From a checkpoint of a small mixture-of-experts model trained on Wikipedia.
Size: 14 layers, width 192, vocabulary 8192.
Below are experts of layer 5 (counted from 0) of a mixture-of-experts language model. Rows are named router (the router's row for the expert), gate (a neuron's input weights, with its number), up (a neuron's input weights, with its number), down (a neuron's output weights, with its number) and show model dimensions 0-191. Each number is 500 + 25 x the weight over its row's rms, rounded and kept within 0 to 999. Numbers have three digits each.
After each expert's rows: a language model's description of what the expert responds to. This comes from a sample of Wikipedia text that the model never trained on.

# expert 5
router:495542470530514498477516482538486566491478465488497492499513523536534499492469497482428503542487546488456503493513511505529507528549501494522522482522485486469518492531462490478507482526462533518495467515513496507503510526500491509522483472477471498518496555497521496492500453470535538446490457464469501521501507515489487505501498512515503477550520464494493517529515514526489520515533495503520483493519493465526489499533531520532494506539446519522514497458486503488441473470558517502527464536520435498478458508499513503552509482499493481479519512500532511433510508509494515506
gate0:487500515516479506463498518524539538542495459476527507490465506494511504479519531499489509537451490510466464509535510488532471492541473454506497517493525505501493528506472524483501498516517461505500531550519524543477523475503498533515501475502496508465501475467537477514484503521526553500479512461521554497510469468497485472495508503543500529456500492458508483500450501501423478484513504491481532505490484525530497520497504454526504479503473519532513523516438463483471504490536502527510468491519535483505530470497542467531474506523518457511499495540527505514559545510479538484
up0:475521505540514467491492456469477517470473502498470536499502449492505487497508503492471473551498488533431493544512496506464487494488521472553539474457491463504494485500466522479521493502497495509516528510529549530532487515493530520516515452517491519477517529502570502486509509535512491507517509507488510509490511537509499458459465510472501502486513473509523485506472498476505479534563549496524490504490480516466483511479509506512505504497497445530476513479523547472517492472516528515464481511495515494516473497498511482487563524532430478471484533479455528496479515466553508500
down0:492543480505501523477457508487534502511464473491454495496542504476492487469537518499527511470541504491489500525489466502498488447466526513494506484503541519521505515522510495489468486435490501470480452529516478506520519490509500503544483521501526536513479487499535518470454474521464511462516517467440505511518483494493513452471478495494514552524454487495511514458499517499512509498499488530484498490438500473532488540509491560511470518513505498473454498508534525536485482510517512520493524508544500537521508529494560513509511510476493545458482497491484460474509519526425478496
Description: Word-initial stems. Opening stem pieces of longer common words after articles or prepositions, like establ(ished), organiz(ations), pos(session), also Arabic or Middle Eastern names.

# expert 18
router:453475534495511500488518484529463539519482488440539479510509503496495469497483531456443461516523502496473497482545530475549504522457480486515510499523491492480494494500483449498530525529521539498512519486449527498478478529530478497530496508488523447506487517496448491499479491509487482481471497536507466530517486503480494461480534532471558489511553476548482531507479496500541528519482531535502518505528524452494531474559525496504497499505474509510491506523465520501488471488511497496453504511508489502467501500522539557468490503464520534488487482511507511466517513462510485542
gate0:481511487518497522489483513473493476509503558498520531482494527475509452501507565495490498518494475477454465472510520509535511496491543494509503529516499516497515486502496520469467495498513486516535531495478513530506542519524541517548499534489515493511457489510489446528480514517500525544492510527534526509542482450548479495503503528471499548501512537517500516536532477442520498547500512508484530464528516523499448479468461445527483500493475515518502542467470507498519495528505469523504474496505453461497464519488512537460497512432531483538472490504489503503488464517501522505
up0:483534477525480540493515529470486516514517458487525523527516520469476524513517488467456498518480512465543451504569497481529486516498490499533487483547532508523482513503506493465487529533490517496505512463566513497492467522476498515533489516535521489479528494481512517482478499487500535484475549462481509523472473454503509483489470488506501523485530508525466535473500486491517482525517503493484472534520518469481486448456532561496531490549507509493484490478520496515526496503535547522486506501479491533525473529488515480494517487552473527479530480527456529506558470488469517456
down0:486492536497500510506480465516532507477536479475472471478530465511514522507489505506506475491552478515521500529494510487587540536458483496420532490468521477482494482534475501508485491488450525505482531521554482491471479488493475493484538516469537497511517473484502503492469496536524477476504493474504520508514523537491520498466464457525429502522535455475499524519499473500501511478489511503547501515499514509525486480474507528472490503473498529532455485497492487478471490509459474523548525469489501525485505485485501524486527528512437499511469536504537505468532476480465488511
Description: Foreign name syllables. Middle syllables of foreign personal and place names after a capital onset, such as Sh-im-izu, K-om-ori, Ch-il-ean, plus first names like Thomas and James.

# expert 30
router:490506530518504489473506487547478552519481520497519530490490505506523474492469515472497485494509554457471501495480520439534491540494472536476545479504494476484501550464497500480490494542505512532470524499521522519482477513520490457515481461498591522507448525519487480508495489459500487477460515517508490508514496510532522452512472496539523484504504457521519534474482485473492550508522483483493535452483478488511463481507499514532455521550482481502495484528502515524482512499507475472518502562504509464508473503504484485510442494500482482519484510472507467465527505521446519501
gate0:482501510503475510440461494500524519520461489511521463483488527523485501531501480533491543526459498488450483489503541451532502510464443495494520553504455455464507507473494543530496492516466486512470529457501482476491506511534514493484480509500486490497486525523492494470505501488497554496461506493504491462476470492499504514502512503479511493508482514532484451464471487482536473509511490527491523470480496489492519485473454494471521485459464483522476489501488528555501551474452475497515496505498486497542529564522507488512497510504476441474482519485505541497573496527507463503
up0:497527501531498500531481520508496528519497546518481538542499505514483480458527512477469503514510514508546503516485525539488463481486515529483441503476483524520472516493488484481504510521596540464486494567480508471516511495491516550493527517499509517518480482503439497477547547496497475489528553484495478521534529546499494504466498478543497511515489497497523515517503531525485487485468510526492500564522479492532511508488506494507512528556491519492476448510499489503488503471476554479518517510512503469549482526503479526461499508480481515514540501519471504449501488513480521462
down0:526520504508457456536539488536491543557482499525494495478533491531479541460502497467456495483498460497502498513505477503469536503494472508476466490550539493489494500515507445540517478509482481517475526464508463483476536470515459511519532509517518492521510534495516487485536481455500476493547467505523521506470481464503470457519512498512489454474496513478469517489530499488469523520499477521507530462487508482502518536516477481556472471515526471472480505507512511527490518548525490529532499484497504483486454450547515463467462493550551508495521500492499496482481522500500491530
Description: Single-letter name fragments. Short letter pieces inside Spanish, Portuguese and other foreign names, such as r in Bar-r-agán, u, Al, Gu, and Par.

# expert 23
router:476465526527495485510522492493493584499504480482521471545476508550494508472474499498493511507518530507464481517527521460488475473501465532551554467537478498469485490492491493495477509559483496498490538449477521505457485471522444505472493510497512470528507510501484461526498485529495451483507473504465541507482489526517541495489474501548516503484500470535500498507495504465511480528501492491506511507504484517537487481499470488519463532503485473457518507515479481463476504453497554486519466486498465503497462539487503502558525494457561509486498509508500486510497504501471503564
gate0:509517551521502491495490478544526566511501497488496557482532508467450509519477483519506489516514492466505528488475503506484505487517465500485485510492514485519521512521497527487505528473480492487464464492545525465523492510498468497531464484458545506497486525499490528468515509484483475550498535464487482518509532503502508497467468469500477472542497522497475495534519437429488490493548526465529482501492484470516520486487512463502458516511515522491533502548503463428432496485500496483535548512470513539551510506518528476516468494486502495495479519541499476525516503495498493521
up0:486453483462485505519472505548499537503505493510510509493528526478522514541490499504506489498525515498517498588520476519483486498517489481476490483551520514437514560487529455478467514459483495482488488474502461495493472512463520481505507517545555515490521478508507521463489555501484533501477508521512510468490520500499459492475513518513496474479490493540527495504473500501528461494508518515477525505521445465494533524510522506562517485492530481529536516496476503481504542569517512493536461458524479525551517504503522486519483537511473533500492523507542455496477489521488498510
down0:504503478493484495490509542444527512482438477531499529518489540505499522518494476529498506438481488510493474480495494506471504484535511524516499454472482469528482427472485492523491507495514483473500481505474539520511484447500479502472479552475508468497503557486518510512487483536475488523510426495512529495542500478471564503480451477526465505524534474514509462503499508522500475514458460512520486504505503540508499473509451471491528501481548517539529469487488519502528476500507517485446507503515459505512495538478479476514502478516533496480482500485489525493483506508556469502
Description: Word-end letter clusters. Short final letter pieces ending a word before punctuation, often in names or foreign words, like Wheel-ch-air, fol-k, lexicograph-er.

# expert 14
router:482495483540501488496530489521462537507460476492502490507510552502481525512490497507475507526518477464461477476498476473522519503510529550509488536507494455476499525473479462498476484500506519480469440546442526525461495551491487505471459499477547499520459491488493434481521508433495467446460533524486523540486542515523532504479496520531484464476517523508469524483495503476507516514489457500525459492509505472489461527510527493553517489492483490474530530485509510503459501491502478498455492509507471484468511532526488513494476475473477497495512477509460472516512490513462503492
gate0:507475503496500468457502514527506518494448543501558511475554520466504498521494531491497538506477509512480500499459493507559486500505498529494525499519485483519545500494502506484507521491499501472488489520428465515492505467468473507509520469475502559533460551540513524500497482451496476485449472525537463542479494467513472523519502507480496550477476520533484432499534491478504493506554481503476527509483559501482466497515516472499466467484511525504527545471510517488493517519522507528531472507501492503503515462516527493506469496498486504499490497498449490520510447511471527483
up0:452484496511469501503504552491530516525471474454480484483497515490477504521537471487494475490487497499515483475533465461511470520497533510461546487479498499512490459507489523558492497529478495567513504483501477531531526532512539510509505523509510491514501469492517508527466526504485537487540457467469513459500498484520557476475536466516459450502546490490536524482483497486521498493473535511522547458520485478531509454490495546502547483489504497486481536476494490475519495501487494512524508466513491481525492493518518547475501481492552532502495459538529509477495500476509492570
down0:529521526472479485518470523524462499507494473475481552503458472488520469547496461529510492486505480475516494473489468515508492536484526495475493497470529458477484552490509519490509504494501545503532476533499507516512477492493455500484467501499491512502513529521470507476486558554538527521519536468525449475524493538464495472501494529509518490477545511513498499443561526462496527505499489506524483516491457523501499482498498498473526512479538495499499498453509525505502518522454487511478489554579515463494481474477509499531498508453491517456531495519465489511473460522480495476
Description: Mid-word syllables. Middle syllables right after a word's first letter, like P-ick-ett, s-add-les, vol-ley-ball, usually followed by endings like -ing, -er.

# expert 29
router:535557521496485488468555465535504506523463494482476514496493498511474522478487475480492500485521502495491463509487508516526542510484544515491521484532454470470532529489480493464510545542501529537504536494499536485497502496496461482529500516497484474517493503477502493504522520490539481482488499496515545525469441490489536515497522514526556481560508467494494508466492518511469514504498460528514488517503444467492525511508573501521484485487489501527451554519472464531470497461499494522546529509530473501475476513503503490502519484470493523507528498452488463496541493544529527525
gate11:533492513476488499489484478461516505486480531532467509475495514522461484493499519505461469514492512487505537478529536528558487536510509486496533500529466470537533538485507486514482496428523519497519525485519454512474530512490552489536521468500499471499513538533529478536541514495544525491515490482551471480473472497499528498520485553494530480513495492488513518539469486485473469497510433511509514511519497501505457555522568514504472520481442509495538527499520484502495495494486496518505492523515470473493471480481510485487535481507510509478466520507434523485486500473459523490
up11:508490519528512495514485496502507498464479523475509496530503497534552505505494464500471513440484506507515492487513521510560531473532528532490488503479473502529470480527511541531470488471492486509544544513553520488485499499495515460502529479473451489522482477500538481504537482450522479476499469507513446502507445463480463524501530543488499523530492507499526517532478473525501470515501427518484518498478506506480446495465517498453478497440501516506535545497506500457505486554514513512509500522502480502492475498442496505531464518516529469485524506461481508519494499512536476498
down11:576454482525512516517496496483518512496510490501505491533506514505472506511519502531491521467508489564471479469495485496548518526480478524512515472505493457509526464512507522507493485484500501480508507510514501522474480572525505539503510542502464530504499474504532524476469526560458546522522513463507510494524484474468497504528541533511503499516495505470560524497523487524488518477449454467544470498480501457498529527491503536484455540523546495489498514497512519484473500498496504487514473499491514446489536512461492533554507531501552527509504507494466506543476515520483493470
Description: Noun suffixes and nouns. Noun-ending suffixes and institutional nouns after articles, such as -ation, -tions, -ity, University, School, followed by of, and, in.

# expert 26
router:535506530500443483502524506523474498559481513476519461537500482510525489475449514478506440478524522487471506507521524496505472491487526464517516560513504500492519520485477489461504533516502499513518525479499498516493507477552490498484485435486520493508499524469502479529486496484529466513486490511487483529523490544534554504461487527515517560543482506528486524497497467506505495525540509475507514466460462468483493502521524445509497526502500502483488534533473510461476489506500476533469452515498481523457473497499527521508503496450526538503427462529510490503523494476489496538
gate0:520497509446519522453490490466515525495479492506469527511469471521507488494557509487487482520488526484501510514472492459493530511521531494528515532496479506473501506540524507512550498474435545484481499483490526525462513511480491475508556501446513503515491475515477499456556532497514471484461490527485533474521500537507513520514496490498517483525469524475474498472458525516503491506489536477488525527471471482526525443531497575471509471486488514541507490512502482497546519470516545475518489472479534474523552540504480544513523505513483489484488490516506511511460498511538514469
up0:493506483447523519531523547456529495510464507494501540477479496548468472501492458532465460495508537547500469493485512501508516534470466527530534502449525483502538532520508503488486500484472501491504493488518484513462469489463517498526507566490522518498536537509484506457542521456488499537473479484524472489515493468487468452485518498531416491530503497480500500469547494489495443461507496529492507515501503482517477490487489488469506545507523492485498519521520512505518520517542498480495550542512538507469500524497496499489514513466492519510480488525548457495506539496502530509
down0:529463505525520509515511494463530514484484494472481537459503493538477470495523494520506469525462487534517512480513457520536487452500513526548566521491516487502540503529523513503471463504454484500468517506511515509477485479503511523509487577498485492518537492530470478480524503491491497491521460493503500502493464461496437485483502492497424480470513528509513463471531541476492455474483486544455504516498510486511459518502489497518497527506483470446526494485456478475487539522508483468524501500503510445519487520490519496510526511475515506503503491522495434479481500486465546510
Description: Name-ending pieces. Final pieces of personal and place names before a space, like Mourinh-o, Claudi-us, Djokov-ic, plus common first names John, David.

# expert 1
router:524532505522496505512508506497482544524456504487485487532481483506519478478466500519471499523536494505454470522487459496532489547543502525544539543498466503479469505482501431521511484529501513561497537510485513491460490472515485526480452507409478486470492511501469477505500474481501503474524482530474473509492483513531514512519470526544506545511517489514519497484481510520532514521523479527491491471490460437519498523504535515517518525489502470484456474530480517507513504514507480511495524521472438475480468520537508482506504516495555519524511505496549495506509532542481496500
gate0:501500523520496512468527494482479541545489518514481529477522472533489515463452509504471525532509465497470474527492452496524530480485476472498490512508520454484441473499538459471491487507542467502486485520512514499480505470519513513461461529488494437502494522538476527486498491515475503499517475518499464487480460542461500491521479475508507486522532469495507499487520460526487497519522526524513559471537502487527478497498476515455463506510499474506483461493552475490489495490500494524506466524516466445544523552479506492456515548476488504496464524525557527515490536519483502507
up0:522492527511457504477506497583456490492500471502509475499515496510514528528520525470505533498448487492533534522501534519497483484458560526468473512528422504533491526493495497505468478499500486477516453460529457540492484503499491483473520509481532546499535475518489515494536519475527509452498476520512527497500526502516513525512510481476488483494475555544482486539503508468512494522506515518497536545509523482488480504522490475508531540490481494485523524507483483544512521506499469503492494460514519569493469494530471471471522508497512485474466510484527513549479448506508524482
down0:505480490468517510507525477490504503561478514478458525468528509508489495490475520501530483498483474538500472530454538504498507543450484562484491506535487475539477521501544473442460524479506517467489482525474502457515442522490498481539518482504476513481509490485506472480518504469495487472512534526501460561524454506533498511490467518477521498530518474514496515492465515528467488503500518484494527494505539492532519486494524455517481500482498528457519502528476449522538497492520492448498506510485464504495469520531487479522529479530515498468484462438529461476519504489509489528
Description: Mid-word name fragments. Short inner pieces of rare names and words, especially taxonomic authorities, Slavic and foreign surnames, such as Sto-ev, Nom-ot-o, Bosc-ov.

# expert 27
router:490465482486457448537507499503476529528482525493483462531485505522522512497481513446484453501494533454496479543513538466536508506508503547477505527526458478480485509483500477497516499517493502496490490473490537510477519523515499484500462515490508451501488542520509487526503495504532459491486470529520483538513447477474499500486517523544498456518525479510497523429475508511537533522540486507480471486493523495563487512487521491508481555485454487480530529532506486472457478505514541493493504509501472491483490501540492485492521504489486514496464482503499446437520515548451522499
gate0:458535461527516481483494527502476521500521525483456482546517478511504499459508499463552458502497560522488522484544500486488530534508462465521473535474504555526481532514441551503535557517470496489536519477487521481450521479505476487508478477503537517497508496486510476494493493529478458465501535566503497484529501519500503481533486535549505490526474495497543489483507498506535494506506490489491541533501493493464500519472544504474497478490534464547463512517491455468505527484532539506473508516516516492530505464500508505501512482478505541520491498523498528505501511470480520513
up0:457465495485555522416497488438523481559483514545518503496533497522481528491478451497459482460506508541507546495489451482509478527498496496507497506496502483508523520509498460505512485506529483561482487501539467531497492504535496475512491471454514542498448514500488512496485479477492463497501519501502493506480538515531467483500490509512513503513511495476484499497516505485481528506510527482464520476453541504511471491467510517500519494510474549559477508473511495551475525487470501515497528466529472525495491544501465512486462534499494481543523468488468519479494475453499503535
down0:478540479530526478496523507448505431504519493493490460532491484492499472512518488540462477482514533520496573486539542469499511495524518495522494506500499545515479517493463515522493540573529501534496469502508501513493485499450471483453502471441544502482501488490476516477473527524510526491510472488517545482467508550558496513507488510525489513509515517483511499484527546527513500516487526467481531502514519512474480533521524473488547468524513521543487505458491532466523528479509514498503479519499498504500485483513477540522501505530514565488517544502476514481507518474525483494
Description: List and table breaks. Line breaks, list dashes and table bars that start or end rows in infoboxes, credits lists and tables.

# expert 7
router:503539475492430490510559476518505524527491524511511487517469526514502490474504534445523469519524495510479497498533513486527545526498506514505509428507482496518473505489518452516487468526493508511472526478505502527516493525548476535483448500512507490490484512487472475478493482525554487495477498487447502488485493498524511470519488495495513483528497449500466545499429506503554510557530457533506505517468503485532554492562522435536520513515487519499534482528496524509474480482503479481495519507520503481465497502523527505519466507490523522507498516494469473528483495525489507478
gate0:479531515468460472479478489539468527524501525494533502495482470469482490506533521498510518486490447500495491510504498488490515486492473457479525517469486484534525481468514475479481535513470515472498526482470494440511465544539474551492487512502503498498526509533505476463510496490500514467481507442499500477499428508477495485539460568486499510489514526545504491561510505514546534519506539506494545498494498472468494496548511545478483524475473553446452482505524496516502526486495529490494485498482463510527507486479533492539531515521516491538496507494522481462490529515486500472
up0:496513489536506477502523462440524473532490479489569505506490460511446494520503525494494481526500538464540570498476496486517476504485520518512525536573517533505544526502499513465514505488450473507529498508521479478499494496470532455499486486508488531521479470488520529490492568527505515490506487480502478504508550478486495491457562496508504480491531482475463488505475502488476459538509495533477491487515504488506511554494482518510483510494530509465535519511527469456496477557520505491527539467515507529467518482523486502487487464520496480457504455469506528510504504513512496495
down0:499512466511488524497506495518494521527488511507538505517485505478474499542491486496532529509466526512522517469534471509538492513487464482518470529508546478475540520513503546462441524496479514492503465530494492488465522506501502506490490509513503456499492488469475519451550497483533503453460488487552500522488490535507490509468506490507513488477500491505517550504484531467508505534464538527456482488457500484495524532454496516511497504488534520476534501530551505531531530457531499512507539471512459504556489528480512490570457468474496475547517502477505488472511455533494472487
Description: Numbers before separators. Number tokens with trailing space in tables, dates and lists, often just before a pipe or dash, such as June 16, 936.2, 1997–98.

# expert 0
router:531546512505485497501519480499476504526483508475516443519481505521479477466521529478520467536520510490497487513551482477486463488494468517521531493516495444485474541434477522476494501540523544503482549530467527528467519541514488508502498478503518505504470510493470485516479514509493508483470516544482508504479518502509510491557480520502495448532521466477431527468466480503501490510524495532522475520521467484498510541492505464515529524508469514506488528505470477505482496480515510519456523531494466514515486510592518503484497487479468513461518485487462455480511509536515529524
gate0:515515518492516496473490522491504502525493524497537496521510482528472532440487481457495470542495475484463508477528516491561462499502493470520501507444491486464492470520507485488531411471520544521439492477531451467520524436501509473468478513519497478522438511506502520530517464481513498502506492491559522485458483491516509521522519481470485482519525489487475482517500487515476498510544526531495490468502489517523498514527501491529476505496488519476510476506509502529491518505505487503461492498483488499531515538533484520487531531492524447457535498483486445536484523497518512457
up0:490531518523499552529501525545531488474467506536517460521530464474533510522506524556508479502518530487524475504510473483501516539475567508525465491523501521495488510506499482480516511489507490465553525548483526534500464528492504511494490508485531479502474517429505505483498496525499479540489471509486480511474510504485497515508553539509511516508504508502540496492527482502486472510512548494527476500509516503489530503483438526508497518548462489562506508486470543464451569486489497482481500485494460465519462500476475513479523453490487546456496505483520505488471472490506505485
down0:477486499534474521504500490518495536536483520472481512514490532489534488497500518509466515481505520460465521503517469493572517507526518483512540515534516536522522560532502439480557535452506505458510468516531477524504507509471493506490472516489509478502493485504435486466489477512498517490479486447503483545464541505519495514500494486504532543485526515518524484488492518480521495546496486541529495477518528471516474507484488506488498483497524460552475496480424518488521509502505515504500486519510512464548531502454469483517502466472524481499473504513527511522539463524447514511
Description: Adjectival name modifiers. Adjective or modifier words and endings before a noun in names, such as American, British, Green, Electr-ical, Comput-ational.

# expert 6
router:518481485479495489517534434539478530527507480505504494528492501514470509483496503484478488475523538474473509545470479494530529500495488520502518537500498475479524511449516474504452462512492516515480512514505511520500524507543507472514520501486518504504476533523478480482512494469504513491493514473468495530501457524497482472543486520517517474501511446520489531483451518528529492526532534550525494532491468496521498494483506518574459492526467484486537535500480448512456454501512473463499543571526501461496492548503512492492509494486511548554495495486485483502526474538475523533
gate11:501475525489507507480527473469499528502477472505520493485489508487528499467512474509498482480518483501524508524482503525493532501525446507529508455459550495495512556486471512512462513511497509526488469505490497464490515458513496487497491520481445496500482518491496539482480488504486525532502528510471510501511516498496479524513505498464581509513448498537572516488508492493516471477526514514476475467433457526474469508529526474543483467488527506501514553516477446508527503497502498475518486529477508519481429552504467525492476487512512511484448464493520471513463487515526504546
up11:505511476516483482453510485455474533492528510486495515494502502539487549508510479487479481479463525491471502435535516516546480512501537530519507542520523508517509482528525521473531514504493528467527535483500526476520477511545517539485490510551530495518490462446474508475473454543508460451504529524535465508474489488494474499514481500528452498520513497512509502507492483515499489503489508501529522531444518466489518500467508529482508508536503470468468457502515526496524506479501481544515523466462474477494482463507517485459505457512513521545507470488505545453474449494472497515
down11:497513505523483503515526528506476454458489491503479497522525466462487541494480497463515548486486529473500526496468522520525514512492483486453483548536523460480492496465511546503502524512471488480475467510504498500487496510481490525533512503547537485493503507512504474413503510508479538451516526494464482460529535504501494518504499520512500477461491474492528513466477492489481516466501546507445510460544468511534501463499505502483482477536446499502512511509471520449475543476528482533536476500507488508549526523521499494537503469469550478467512518545490489498489508510480464484
Description: Table headers and headings. Table column headers and section-heading tokens in sports and election pages, such as Player, Team, Votes, Candidate, and See also.

# expert 22
router:509524551497440478543496486511504496484481484479508490500508518528509498486504478501484493497525517498494479465525525456492543538495513529521540517497455496474496515455499477488543498507500533543480505479503492530491518519476482496478449499452521492517483518517449497482538476481486520479462501463491502552534467513508491478508477564502502508534481481512505525496420537489496487526530498507504495504495480472523501555542516496564533516516518499461485531447451494505468447481476522473476478522480528464494464491488534539496503491466522529507536503505505495499499495498460490487
gate0:493483478494508470483502480524512497485481518521524500494499516502461459499495520479428488470477490480531496499521485485508502497468525504441506522540549507503492527483506473482530477513487516500480463508521499515503493477483509479493519473478486495484517528513516465527516441475507518475513507508562472472515485535557499439522492548523545511519470507486490492454470460499530462510461523502541528534448429497487509483531498508468522534517494462468507513490513500512494535489500521527522455454492517502503536518536522564510488483514480520524524474483480512526456491517476492490
up0:505510528454504480535478495498484511478505516484488524464469454521478490503530508488516510522501511478501514526539468552469530460535508496510517500481477483514481499518506562507495538516562498510498477506511469491494497507496474501519489521507503502516557529528510511536495535471501508550546510518480492531480506496544499524516514475482497484471532502542487501468469549478477467466531501495464477507526538473522550504474481538533548481474532460472524491494501529519497488514499536519486521530540487498475554522508483535504507502470521498517503489567497515440507529499507556527
down0:532527493476478505468500509487490486466522513490475516490514521475546498501494489487465475501498520487481524475482519513501469487476469487541480505519519484491474494508501508500480499552577484551494496526503527449489511526483515467524528485504517495500506506552477525501489539517516473496484514493498497536522453464484551500483526468479486439490533540524511501462504509457524546530513457493483478497474442505524449526485486484535526509484539463552513547504506521504504502518517545514493531481484480511497469457482439472546502500450498501529523503511506500518488493459480528514
Description: Table cell separators. Pipe-and-space separators between table cells, plus semicolon and slash separators in lists of numbers or teams, such as 4 | 25.

# expert 9
router:543471522468486472512520457515480535505467511461491529517480491554523505501517501467502482531509504481479468503565480480532486545490492533535513498515496469496512513513509461483493521494524532487524494452485480493502482504528489506518484497523509508488457527471422498499521509491540465470470477512530522537504509520459518501509496503508545485505488485569516529483447520485503542538512528473532480486481501466517502514499506512559495506504456501462528484506488482512473499495482451504533502536501515474511514535521505539529490503484493496491515501469520445505537514567465477520
gate0:533498501506542469477517491483509524524488442485491521535492530525488475505503501497495470486472496542503512499556518489571473494553480549495487508523505505537508484497521514478474485486494481491473483519513487515557525539540469454513492466522507528540496450516461501521477499455510485534517514502562500520538499524485508482483522525443510499510500520542532498507438483517506504504494538503513513515497508495511470474495496516543461475470504542541538486506509507483506527467503515507466480531541530508492489509546484472508484490478453524521533488525448493540515501499504478487
up0:485487473480511523462498493552506506509518493530567496516525530487545515483512478477484533467500497523539487503498512499478511522484508470516519504521520520495509477495543480508538494477435515513484527530526478481433507457464481540491511533501521470515509535502550455495465498531465500528478496492471536488482512493479518532466480507555488500493495509474524498533519515502490518479456462508495525517508506508506517485517500487509540533501512475473442502471472483501494487488498516506501465456439476484500496523478488539446502486518507509473458478517525543480493540477501547557
down0:494475513518462518521543441560526517463479517531526501512522484494487496467491528517513545499497509510524456491522505465532545490472492529523473513477462524498472481480539489483494505504497520507475525479514492495520505500521471563517482486492461526503461488514526511499507510476538519490537530518520500503471519478515438480508494510461439477519481447468480529500522506512475512549507499528510536544473470523513480497477527525543522504513510503498533519506503481493475472456500495513493486521433518479456505508553514551553471512515488490490484509509510531482491512498469463505
Description: Dates and number ranges. Month names between a day number and a year in birth and death dates, such as March, June, Dec, plus dashes in number ranges.

# expert 10
router:499517503497524484491532488498465547494470469469526476510450492555510486504504551476504504514510474480473483539487503461504540561452556526538521550507477484488503523491477528486531517518516538530499544491462507502498522505460452512529470515473507496491484526457463468508526511499499529460491523570525482538508487551491502446522495510476489455517557507519479517475492555518509512516526526499511478489524476480509513491504504513564454490491504504508534496501482475506450507494485496489496503526491492474502501495517487482505491530469515540470485515499505489463487517536503500501
gate0:511529472509481489503539489465444443504441542518477468520529527497512506485495529471519480556509480508527491482489516495516498476538552488486473452474473487495532500537482539438535533492499480520478521530484513463509514494498444504500471498488456508505506511520524494554535529527487496467493547513506487530488500543485517500482518432504495500492517519481456509485489467456505502490515488551506480483490500503525497542532514489475503476512495524474477491520469490472480485445509526525458496505524491509490504534500496495433520516523481507500532501506484483514469539520511476521
up0:559490537505499519513520516511496508509454516516533467497543479472507567493477466529504516510493500475489486498500525493520508470514537482485499435547495491526513510543512527499541506508507512530519492516450524466466478487508470469503478496488476498524529483528529509551542495472469498506457543480503476471542499501520472531521481474475480540503484525486482491491462489476561532542505507541518447489544496507513496532491487490480475513556530503493510518467519522508487499443521569514464519492529509492506471515507494492463454501489503498487523474503491537508478505511497505488
down0:446489493500509518484523530457492529493519495513513529520484476517524463496516475507527495484482460517501479503512497514492506509488483574511453477520526493517490460495546476509479527501528492505530495508451472501492494525454546534553526538468482471541521485505480536519455482497503517433477503474451510501486501484483513482530482495495513503526479519551532513512493478455530548460528515516502491485519536486558497510483491449508510537474508533481536515488531516510532503490524490492514510504478473509522513550518468536495499512510496483554552490511526518515515501515449524508
Description: Word-initial Latinate stems. Opening stems of common Latinate words before a suffix, often after an article, such as fic(tion), direc(ting), comp, album, film.

# expert 25
router:514492520503477492516506482491505504517500443456493491514491500531502479493510529474510500543508499492493521567490494485509527504485477519531517524539488513452505475490472502514516483498513500534469540517470539508487485519504489463500473495469520520552448519470484467468505526495490481493506436514509459506481501492489484474473513532498528504548514467498439506500483515535525533564489465465501447510483485490523445486509539510511470520515486483499471477501501477514515459476517555540488532505540497496555516564496529558543499509488491521472499480518509514498522515499465532499
gate0:541514470508512511520467472511476512442517465504460515528517471534515526484536496492437466497505520525493473501549507549467499485506453499516493514545488524487495492523499502525495548495518548427451480454490509507512513517457468520504501553530473512497508504529512515486521475472566490478502488477498508510452502466469498503467529511524496541476525443514519496504512503511507508512506508481519530511515481488512468535464541547512532484507490532467491500478526484507505478503521506557492518512489486515529527522482492480503516513531493443518494501484492484474516499450471480513
up0:517482502450498491478516505472544509568490501537532522517513535495496550474457498536451489464482532471501463469492510489537468470516456496520525494514534517507489484469521512498495453473505439500534535466498505553499468538522524502517503496503488482479491551507485519513468448498466451546509529458474543503508472472510506499478492442515511513519489547537480483496519479509544522538529489518531497528457507511495503534515505462487492505496512451515505519492459500463494505529514476558495501488494480497512518494483488522506526495504513518498497530507523502508502458482501526502
down0:469537517476543456501493480524493538493493484511523492475496517508493441522492546508540481454523494489477530529482483524477478481504499482485515517521501509512450525509527525545508522496488548464528478510512510483461488518492515484489490528505495469503515520517546495482480481540519472464528537485492527482474481507506524495502491504480504454473487469512516513473503468512499456490471487498494482486550480495535505538483528495545517492521485499504487538497440498461507500507494483529511512471449459512460492511571496473469505440487519477496495535465458509463440513515552489528
Description: Hyphens and opening brackets. Hyphens inside compounds, opening parentheses, commas, slashes and place-name starts like New or South, such as re-elected, KwaZulu-Natal, (South.

# expert 28
router:470476535507478489518538505517457540490480491490550474485504503517528515488516515474513508484523514505465495476532520478470477526520477534506519493505480462484524495487506487473493495494497504538471497499465534490496520494473466466478483544469523525530481503447524474534500515443514521505478489500480447512481514476526517480537471528496544501513527469505476532452475507511526505513522502493515498497516484464528522490574537433521488452528477531473483508492479491493476487458530531521473493521514469519558485508526513522521505527474538514465492529446509495478548503537522482506
gate0:472496493483519489511522502503531489518505522509488523487540520484517467488463464470529493519516485509461509522481500501495530506504528447524476488480503445528484472513502479496514503506541471497491493490501493567452509522458527504493501546474535494513529537518510454512519505486489521531480505499504511480511514516506450482553533547527498537494518517566487493515459515517498464467480514459482490481498543548517510525495555526468462486506476503492527514500482525535442485481501482482508467471496496465497505441505541504521499522480527504524535472517464501481538435502513535505
up0:488514517478524472474456497492507478507491490501473494508498488516496484490524497549479459466502497483502511496492462481468460480498485524508503533549505450498477465481472511502475482504500506468461531504544463502479503516516477480498467513492461474485490466440542509502526508511495471484532513543545461555501494499510536492480514515517493461526495523469503475474537520521495510533483491493518482491524470458482465471491494508497472506507519438510477529511507537474523508501536524439477518530429538525509522539490479452477492462484505481527466498529457542492501550492487522502
down0:517526554475496439503532480502461476477531465474536487504495507502504476521514505480505490472532454487514487482492476465468493496494475534491519521536487503522497474493491504507492503469513488466511530536486501510452518518488507503524466532522505513554440471498507540509467470525502489496520474494541467486467444498558483525498501440469456472517487473531543536520474524493487497509509512492502504471489503526514480533494463501533481484537483516512518502499470451449462476490520491520521483503510512502506494543495464483470432481469490488506521518498495475544534517524459529495
Description: Accented and name-initial pieces. Accented letters and opening syllables of proper names and foreign words, such as Thé-â-tre, M-ü-ller, Mar, Val, Con.